Experts of a small language model.
Size: 9 layers, width 384, vocabulary 4330, 123M parameters.
Experts: 48 experts in each of 8 layers, 2 picks a token.
Below are experts of layer 4 (counted from 0) of a mixture-of-experts language model. Rows are named gate (a neuron's input weights, with its number), up (a neuron's input weights, with its number), down (a neuron's output weights, with its number) and show model dimensions 288-335. Each number is 128 + 24 x the weight over its row's rms, rounded and kept within 0 to 255. Numbers have three digits each.
Before each expert's rows: a language model's description of what the expert responds to. This comes from a sample of Wikipedia text that the model never trained on.

# expert 35
It responds to: Letter pieces inside Spanish, Portuguese and other foreign names, often accented, such as Br-ag-ança, Garc-í-a, Portug, Argent.
gate0:192166080096115183099174132136131118143143154141113169128109137125108128139116156112106124116150164094144107134124099131126157126128139172056101
up0:151156133124115147128112126107141133170175129087091165110150137161109163136097077148115128113128119098176147095102140142093146120138138125103154
down0:114077131130142165093129093117172136164137135138139175115095158111149128163119118105159112102127111111176133095114120135111139101137109095094119
gate1:109123134136122144150153104135153123158119132143093115123122087117130109144163132151098146121176127153090143158128173083126200143123096117121064
up1:147095165127136108135137109139079149095108122132131134125088098122134138143162121116118085184135135130123157131116171067143170123165114134125117
down1:117138166179103121138167090096093139128103112081127114101142109104121132139130137076100123118163131107134151119110175148163160147142141132175116
gate2:114128178133097098157100133142102111099078124121124100107153104160165137117143129144154130134117099149108185098093115127134127117122146168119117
up2:145104123127107124147101153135117161143131096116130124114132103127125066096105161112129123062111140088148127098088069112140153061105176142140101
down2:154122127154117169138116106130096165124138139133147110107098149135127115141194142179092164120139145123148116119118153135144132137113115137140124
gate3:099110142117132192134129121098129170096113094096113132097114118153192078149129136119107117120155130154141093136195150120184117132128108139120076
up3:140137127151147130144166072126125144155119145114123128101133140137104128146112144126122149176131117129105123117141125161093126108148150121155121
down3:137145136157053171074126097124150132093096207104130147166122130133125160144131109162153112129138142142132079123126102135121112140099115109139104
gate4:139112109133147123132124132159160145134106112125104142098078110119142152156131128150146143144119085102132147124106127127146138162146138120072123
up4:116145135109171128167138127184141127199121132120112156117143108150098102115117134141143097073070109122124128134143094098119141121122171119122176
down4:116128105117153118078121147133125101124103130128075108125125055183152115102155129128108144125140080137130101126102152156161065119167133073092151
gate5:159154141119079134140135147134127119083120140112100172098097116121133147164132147151138114163105150133145142130131109136145168179135149147120117
up5:091091124128147088115122118122113111120125130158122112123119172155137139112125134129143133182130110110140135101160094111143122156116155160121128
down5:126136113129143125157157113161097125119146158122132096130154128144084086138065175155107116088127144143124111167188115093132145162120124128108125
gate6:141102141098147107107137098135075118139096107132098136105156142150152152079124146163169140081138104081133131165097127145126139126087116159162128
up6:115132148152128139057153094154102097084140194159129124115108121151151137112077156169113157125137080178102158110117137123145119142101116137119121
down6:121137167117128150108088163113105101122127141098110128144095153079155123099214151153175125133157119132131113110128101161110148148073149143144090
gate7:129125140155148145127129067159108095133118120145134139101128137153123120138126139171120112120146101116102162103111085109181065123118157137126132
up7:113118099118049155152117119133133129097139124139146106144105103100128110124173124147125111138113094128158123092176121163096141122138133118148084
down7:112125102112082134128156134131171128169132118095112167127151139120157148127139137150132112171120108138137133146114131150152141132027099097105139
gate8:145123132136114116139132137096075194145113135152124120120134122145123124152120111121134140118101118108098171095150165167114158173113127106141124
up8:178121139146121104128110090120112136110112132145101124139133125119128147124111131110121149186093117150107113108136114095108122134113126147117177
down8:089110181121115183115111170124120158144117129113086119117111156134107139108106142140102120150105112097140128158137103156103110119159151168108108
gate9:146115103107118120076115154148110165112087106123148133125117146169100158101076141159115076116133145104132145145142134158135151140120163091158116
up9:121166160127139097152133141132086117131143113114188056161169147129147094120132150125137119111155105141134113131101140117159131140138125147126135
down9:129128111154136148137099170103135076128094082170141129126184102137149136104127097091142131135097163125097136123135142132085120106090092102123164
gate10:157122148113093151098118133106127113127129080138159131114106182171155140167100123163119164172143134117117200149121166108136118139132124123085142
up10:096120124139130082141101145147125147148135110161098129122138085118087144116157109114122114062131156124172098116148114133110147152112115115143122
down10:167121097144146181136105137109089159126134120181120085136099119161110140146131095099126155098173144114118109102134145121179100142132139132118132
gate11:105121138176144097158128130134135128141085137180108135105135089150099118090161101134124100104125111116115118137114152115150144166109129131140076
up11:135135120159094118119159121129158130135105162138111096114133122133141151131096126151166101166139145122119153093100167128129104124118161136095158
down11:161145102134128144154154138141155100138119156158123124096116149082125119158176123138101196112127138176099098105153142107140139124113116091143124
gate12:132168112134108131165086126147130116167069137085156097113130130135118117159146100145137135176145156113106130096106112140122123107160114091125123
up12:145134103095106135096103128112087134133096137116133178148135127137145125149163103132142115133142141138130102120114150141135110113139161125101109
down12:106115103169113106119140147086119116094156134103148145115163141150111106172085168137156143103169157101094134100129189150143129151165110145114119
gate13:150130094134149134130127149090125116106142129134199157153086119125156094111153127143116133092112133114144144158112091107160128138142130119139094
up13:134141108097118129150128079108096162163143153149123152112163138198130101137109111123113138092176126124090102064174126158103155113124146144130153
down13:133137123138128138140119170119127131140144162170075138146128122138141110104129118133146132110156105142133173077152128143173134116137123135145126
gate14:082198133124158110167131111111155084076114126138133159153096116098144120105129100154103165128130121107136135101141103122102107139091136120148147
up14:148132123119154127110135132137138125142134144135079131121119153106125141135159144108147088129138127174136112160138125121166133114111145142121124
down14:127143134085128129125171138089171122124106140102126148134170131169153101132135144155107125119124084143128106141106124134173155135117117149141119
gate15:113142091091161128107085111091120150158158158095171114114171125146124082141127145121123151100094139141119093140137090101116130111146114103118120
up15:114108122120118089129132120152138151115127119155174109087109147148125135113161126112149146161120104123094134135115155114096130073132157107157204
down15:123142092099151136127098173126113144121121147100134117194122147113117130091128132155088115117135115131123122137131091167131096108147172105147135
gate16:138121098087139163142145073176118159144102111130102150136116206122133145144124110132087117105165117155163106164116146127112091137125123118137127
up16:154134134128112097155100126129136093139231125147147133108134122162109107111123136156123089174154146104159133151174106111139119110096132140094135
down16:141119134129117143131111126163159133130144156147105135114147125146125127143117160130128125106123096129163150146136100131120135059120120109078139
gate17:144149102086129141132105083131131130141092164132107145103118163109137155146106127117127123178120097155118090123097106128086133113144137143127141
up17:110143130137110158145105118099165140199163123120132114096166144111117160127146168155150078142125144112107115135150103114152145115153146151101136
down17:131103106143122141124118150139217100105056092122085128138144087119126096127101104076130118129140141144121156140137091111111122092084119151123173
gate18:100150177122132134109099167129132108078103149148113146132122088134148130158132109123088148123154157112156162144137119131099140136110151133156127
up18:121176153171125108122087157094127120110110153123148141111161089138164117157100129144102109084082139092138144125128115136161089125117136122118160
down18:144143113105143118114162115099154152132155110110115117149179136071116108138106132133122117122130109126135155135157129162134098146131168132122124